From a checkpoint of a small mixture-of-experts model trained on Wikipedia.
Size: 12 layers, width 192, vocabulary 32768, 32.9M parameters.
Experts: 32 squared ReLU neurons an expert, 8 picks a token, a sigmoid router.
Training: 366M tokens, 5585 steps.
Below are experts of layer 7 (counted from 0) of a mixture-of-experts language model. Rows are named router (the router's row for the expert), up (a neuron's input weights, with its number) and show model dimensions 64-127. Each number is 128 + 24 x the weight over its row's rms, rounded and kept within 0 to 255. Numbers have three digits each.
Before each expert's rows: "gets" lists some tokens that make up at least twice as much of what it gets as of all text. This comes from a sample of Wikipedia text that the model never trained on. Tokens count by the router's weight.

# expert 83
gets: " a", "\n\n", " and", " |\n\n", "-", ":"
router:126113120133135164114128095134114103116127129151156137098130158124078105136163135131148179147101140123150127138168149164124139109167142115172091156148172152106121168111097132167160140115096129
up0:096152093141126168136113125137088147112110120094132144133133149104131127117113101101170155128090112170131122123136150112131153103143172126157140145117114149129153161126123134176118164163107124
up1:126113101120074169131118169105080112086178137171134174094168150150091100166147121116133142146134114110117137148128143129162142110132119149118106109175131153116128135135107136162149126105134131
up2:088101128125128157105131095117103100121083139163139118132113115133101121141119136111138167191076114107105156155142123159180131137095134154148156116140102168129096152162080144127142130128157151
up3:149112138163153137056153152137149110126147107132099156139125164125112120164128128139160120093166100130088103116173139131158166119108164111123124162155121184081127142082104156155145148097133102
up4:129098138148116097172153090114130122113116117134175121156121159116108102166152117122163139123158126130119133156132104145094120166128122123185115108130185166113153188141126152114133120161117111
up5:117148159176176146111129096175180145114100102166144114181116143124145109142122129130151145139128114105138114120127158128112115105158122150134138120127135130144125117129117140157119148124123111
up6:134099121166147166087118120118109097121125139128155161151119160148103108127103089129141165127168145088095115153083151145115131084141160170126161152125115119109141151116077165140118170141156110
up7:137096148143115150138154126084104129117157105134124100111152163127103123176106120103131140174101114106166106180146136121160124122176163147159154102132166117142120161094115151154120120103101109
up8:098096120147138189092125113129159140123125156161131137138135078153098139162097098161139168103119124104127147061157113145121153114172135115097134126157199138135135211150080133142126098160119128
up9:129112178130099148125152131092157094118112089150138132126102166142115098163124120103139139130137152120118151132126162131118147135147141152162154149100110139099163122141071126152132127122126097

# expert 86
gets: " a", " an", " first", " A", "th", " one"
router:139099074153146158122120119145070122143168127157149145119097109150138125094117106143126115147143120128161117133143148146102133103125150102140118095134138117115093156144145124146101150110113151
up0:166113078153155123144169128134064159119146110154093139162108126144130092132130094085148103161113088101157142116106118164117125134129169088131129089149148129115175141148142144135121129112150142
up1:186124098139143113094129135096124125117126116149106140159116138109146120118100091116122147152106109102160153132120121142136141153082122136144169128102071098134116118115106096174095093125125105
up2:091144104130106121132119163118101118125166130174124167125130089141142102139169121131171108101165123113155177128128110153109102130133145100146120148136119114135102132144109126181069176150131075
up3:099125120161164132149143107103174126175152131126111159127153131136120097128079129116139129149146105100111121102111107157165127130151132120160180139055157114159118128132144115093134118159134123
up4:125172119111144164133130134109101168096133118108106114171127111119117093143149125125179127152121101122151109118149101107140137129121160147131126122118160124130123123154166129134109176158074124
up5:105132094174161122137138111142101149121197141160121105207111123145132141151095105153135112101120137091139131107146115141157137130162110160151125141148137094100130150139137117167119122099107129
up6:132147132137143112131122149117106127154136112144102116141107101121121100165161134166178161105170115160166102124162118134137143100109152141125180144130115136143138156108122115170139142123127142
up7:135142119127135159129119124111136123147096094109178155157124134124076080146095089126115119157143113142114103098148132146176164118152145105172152135165175143144098084139106109120069123153136132
up8:102097097138109132137103105132134150099179096137142124145116142139153142149086159130140150153137115109179163124126122131141136106133135124132153138129113139118141109160078139138111133136125105
up9:147170111178142118127131096141123126188136093120139128144121138122093146123132102167148118118138164078119108129117174140126126101119119112206128102099115153116103138136139123127154147140171099

# expert 45
gets: " ", "–", "00", " +", " −", " /"
router:157157107096125131143138151135114102136142139118152104107129095092100152178156097095104150095090150157114116123134172120093110126087072091146127137143130108087161108144143143152152174111119128
up0:126144100156094116125161125119124146181148153099130145159091136093131154131162125125134147151112145100103140114155104119106156115102163148105146153183143141163145162158107145071143111111107105
up1:151134153136143136129162142115089074112179123153102114158151148176045146098116129136164096106130139150127112153111121144156089110085118111142148121132179155116111083097125142121122080131168123
up2:129160116085122112135118125090110163154149124149128160127165102135141146056152083160120168066132081102096128091107108097108137146078130115106176137140122120152112147183126124146099132123121122
up3:106139124107134154197154144134106155121100106126117136108092126119151163124180103116104159175164082156109121141123129092107126141129094134127117098109140092124112095130136132120080112166150129
up4:098102126147154159098081131109079128128128116130117111140150131115167121125132111141117089142125166104131157102163138124117141147119086124156128166101141149127167115202095169122127147124121105
up5:137133113112118116156129089117107148100135087122153115178144103140050148092109139142135148124146103124134135107162096137106099145116192104114140084096124116139122102134113170147116099131127103
up6:125136132119156095172117154121128135135097106148103073160139203133145130141169111163123139149169118156163101156160107077141140145065092147128121101142159119124129150151111135123127119112136141
up7:113133099134156137141099115114110165143127114128087157113126065104136132127126089147164154113134065142145107104158126117067181148131090151136153148144142163113118151110139141170107111119100103
up8:143166083125104145157155106084149153145130126138095163132126077152095118126119107161095117074108110128086140127129137151154068146102175138132133129122107143125138111146099131160100113099117113
up9:161136158135157114140117156119087178132144141145120102129178110077123155079104139109102142098144141142130133150141107154138137152136107148116155144110147118107133117141139109119204136135141113

# expert 75
gets: " and", ",", " or", " the", " but", " to"
router:134096102132129131124155120137098085122071105112149120146107141116133118123126138142124162190147157144125121088149170132101091142173146074076086133110155125108097156133102089138147137122101140
up0:109164166135147108117124155134141169116134101111123137125116170165146151130145154115124134172124134157143137110109145154149162117141153120127140143107102142167074120164072114093118095121143117
up1:177106117112119130085158137156083136148107121118143118132094113109139097112103131112132140128097144147163182114129104135117103140110155124125139125121137183147118120142150089118113112137152086
up2:124128110117076117130175095136128122130157092124110097146121135150150121173140092159163153130131137147111112093097141092132176175124178111140098108111130166109123159151107160126150160158168132
up3:130091103114130099157124199119094104104112117142138113148112129148104124137130121156156133102169142120154162102155164099114144155115103119084127137116145131156141123153119147135152170142139149
up4:129091109158128066156110112136120150166142100124160128148131129115141161140171135178181113120107087128167145128108140168126104143135163100105104106125148121073104142101178175154144171135154103
up5:162124164114156100143125114118143096109125091112126129165112113113120167107125095116138116137133153124150097044169172131128131143126156090131133078133136172133162166122123131168120207134135137
up6:096146136148139091121133171119131129108132104145132130072154155142152132147143097147191176124094089168147122109155095103147106150134107105118097122132128144137124127103155087087102114139193116
up7:092097151133110147140172126132113150184126089126089157116089147155117094165125115120132167176108130130145147134143130121148123195179138120089105127128174129143152143094151132101124074146151120
up8:154097102160120151132124129082144116149087107133133129157098139101170141153103085141142149106121133096116126120117172115133097108142144145071104087118163127118096132134138125129118092150141151
up9:122089106162142122134120097138146136098084160147139105148128098128135130133106163132105119118090141103171169088131144114109100127122128136092103125128141108107171125170148125110122107145156115

# expert 14
gets: ",", " and", " &", " with", " by", " while"
router:165085119071108113140123156164127113073075127115155116135085152179166104127129121080096132180115167151108146138105162121085164128144143097078099130162117128103142159083105066107139121123134154
up0:092112139123111112122118139156102140136064129059126159134147110159162131181137150163114146145102085072121149144124131113142099101138139161118148126117122132119141140133118144106157136125131138
up1:118115155132134138096170174128142139138093099139143109174146130140126145134128099105088116126144142130090137124149170163133137141181154152134070079116112113152123154124101108131108147110117136
up2:098099135092105131127092136133060138142116125159118119132129120136136121154128131100126126162114120107099115135106111114140162109115099141072117109144105155140131110139172146147158112131183146
up3:155142108112156161131085125152091120152082144184107174148131082156115167135092117086119119127135122128187122146118157139158119136097159093127122142186116142116141129167132104129130117150184113
up4:166161132123101148097151168119132153155155091117138127164119134137125102143105150121124123162132122160136122151100086149136152078156139121115136132159090126122151107121146157110137077145142194
up5:126110154158107133123119100156091171111139139121131153152092083121144132150136124090128167146082114182131143105157133173161115139138082127110118153145164107096146131137136136158129123123159136
up6:132098150139095147123141141100118163170127156098144113175156164167077105124142141106102133117116108058139139140152149120149140120089164087135109121162119156131136140155131099147132138092165132
up7:108104158117118123106166141182127120100132128150156149139154116138148163153100117108109132168113153134126141131142135141136172123113112142098117106166122137136115167137096116137161108162105106
up8:173124179117129123166167179108146120138184153150136124164153159188140133111109125133118115157129142144114120112128108133132185134142103136109136134142139121133120128144102137110123117107158112
up9:165105163177131140124091182138113138070116166084174153188163160161136149146143113126118109126106161155082131165111127136118157116132154159111147163121118178149157143127101122155134120117100138

# expert 58
gets: " (", " \"", "==", "===", " '", " —"
router:131120134101172142164138119139157086113134185102195099104114118121163116115149134147136157137116119170158095165132107108170140115121136125143089127129165116107110106145117179098105134117096140
up0:150124162153159096129156158160131121158117116155141124094107123118136154106120096144108094115151078107140110127135075106133138104128187156086118116118131112128140142077092159117152116114087121
up1:146128132064112115136185129126111108116100105118133120143155156114125074161117157147120107121120134130107133117140134138121138135143162141192160157120100194165089152151138139121134131149112120
up2:123165154105175136132127176080175093111165127154130118126115145114164138121065145085143144111159128129108149094166111109155171126111138156137109140127138129108180104149123132134102138115120125
up3:151102111151143117126154165129120160177174129133125119123129146120159160150117148091096115135146094156135114137174193126150109123129134113152095173132127142161077153105095116105135139178125111
up4:112139157135134101119175098132122117123143143111142127156156130130150191115116132127151133132149109122126091104131099130157122169114089140158149095122123141152126113111093166122102181172135168
up5:178153122150114137155137145117145125154131117066180141134106086123127141143134103125145122121130096125130125123147126147185098131126187115122096096145161142132151120144119123139135092128129153
up6:148123138135134095097170092119181106149154123131148139134143171150127110125131108077151112110144142106136126131137148159166163114094150107115113137137162165126113166152107106098156129137175083
up7:111133112152113122121147124098126107116145127102148082150117134155158166158114110131113150123108152153174109084093163133151146120140159166114112116146133124112171094140130189116130148143145110
up8:121103171139189134146169110145103159128147137099137107142147194125143136113126139109142148127110166118149131111132129132081103109129145140122172124154085131142130126129122144115120127146158129
up9:097113123164118152107142092118145137167127125146149168148130129129136144137116134160104146129091083094166119101129131183141147134134128099097103127151184132115145153163153126133116127099129126

# expert 80
gets: " (", "19", "20", " \"", "===", "18"
router:152122110102161131164130093115150109121125156117170095116143157145128103101144127135145161144148149135173107123113108082123125135113120103134092104120174125103113120127141139137138112122113115
up0:162140154136153122084113143153132110117150145106144092177130102145116078134155129092134086147144123049111137117135094087143124141154116111153150122117156138111134121120141105121135100134119120
up1:109125127135101148096130096127111151115117133108172127185158114108131129165104132117106124172108137134100121162148093147135103162098117127126162129125129150124143120123134153137135129129111126
up2:117153193154122118082167170131087156170123113136082158126116099113157095175111108127122132107124110133122122138122124171134159135123113138124164127142135118124163161172147093110123111141156088
up3:140151126140159102120126117113124173119136133137142140161112132155133081130165119141152191125120147131145143100126095139162116120137143101133127111143177177166165102145154109150116088165145147
up4:102074125099173150129115113146072122106111122165131115160115102126125121083106093078149137097124114123122132121129126109180160107140106155097124126144135145116135127131101108112126113127155108
up5:110133137153168122170140102178126147123122129122142132138097122094151126117140084178129133161109120132149134144156104102136104119145134129120138175117151146073114106111122166083089087124138141
up6:142146119152115180130121119099128105099141149147148122171116139157119137144108150115126146108115139097195160137112127148137130106098118119129104120117135141104148142117095128112080107160105130
up7:169162113099146130121160160101135146105114118115144111102175143117103118162116113102160173140127115098126137126131124095148131174130095083128134138142210135101087137115136117133133103127191103
up8:112097160143128139141143163109105166126082114113183099145107123100148156155134097099075128125072135141141139143104127119121126164096103163093122103095118141122134141124116124120129136123113157
up9:122099153108136096103129120092138133115131165112105077171153128095137106128160133125179156155122112150147147119123118138147141128152145119158091130164156152126108122135110112097095128139148105

# expert 27
gets: "\n", " |\n", " on", "==", ".\n\n", ")\n"
router:119117096142155148097155155124120138143104136136148126119116150136104092118169154085109137101158125147162137130129119131129124145145112119126125140123132123126136142106131103119136062128141121
up0:144141139091147137119169147120113124142092099144169147133138130097142120128124111132151083120076119113093132132133103135124129167117133131161130175101150097164119145153117125126163134114142123
up1:144163132171104108127124092142096151131141143125129129140150172144149114079145113108110136078116079133140132156112102161163134168156124158103135133112109147124156123097135129147143116130149130
up2:129149144156108113123126176141107092104108085147115120122120129133135110157124095164163167118156136119159116073088150146165140157128100154133105126192114132132103125142129136179123121154140103
up3:160137168143128164127137150127125126131115098160094083123134144126140108115104158159107132135149104121152120142165142127134123131085090153157160135132111120121113102137179117131110079193138148
up4:125144144157149130150174123112128148098139097168128102145118138124075078179122162128151117115152115166131116139126152176139102153169157165123088155122105149146136089150120122116118089135151082
up5:121143095120127153138102143138147192149145095120136193119136121101156116157142101135170153100102093184166125108147147127127154161105113098148119141153111153167131111139138097128096135162134139
up6:144164126131143129112131149126110136101097130134149198130125135152129124117114114115090138115178114115122136099119160119165135129123107164134104135109142103100113145140111122141158126161132082
up7:117136094148133110145161126164098183185118115099155144154105130110132117135112178161147140132100127147122126093093148131114135140152156153082150116126141096075160137124112120116138170155111167
up8:117141138136123158152159127136121178159128135110130095145103129130173125133140160164127142077141101157121132149113139140189132141150104115122099114170127102141161115173166130125163143123157103
up9:093151100165106104114101061133111152141079133103121147142158093083118111136115089063156100122146156165112109130150141101155128153137103149161147112133132142111155150143095149132132158120117103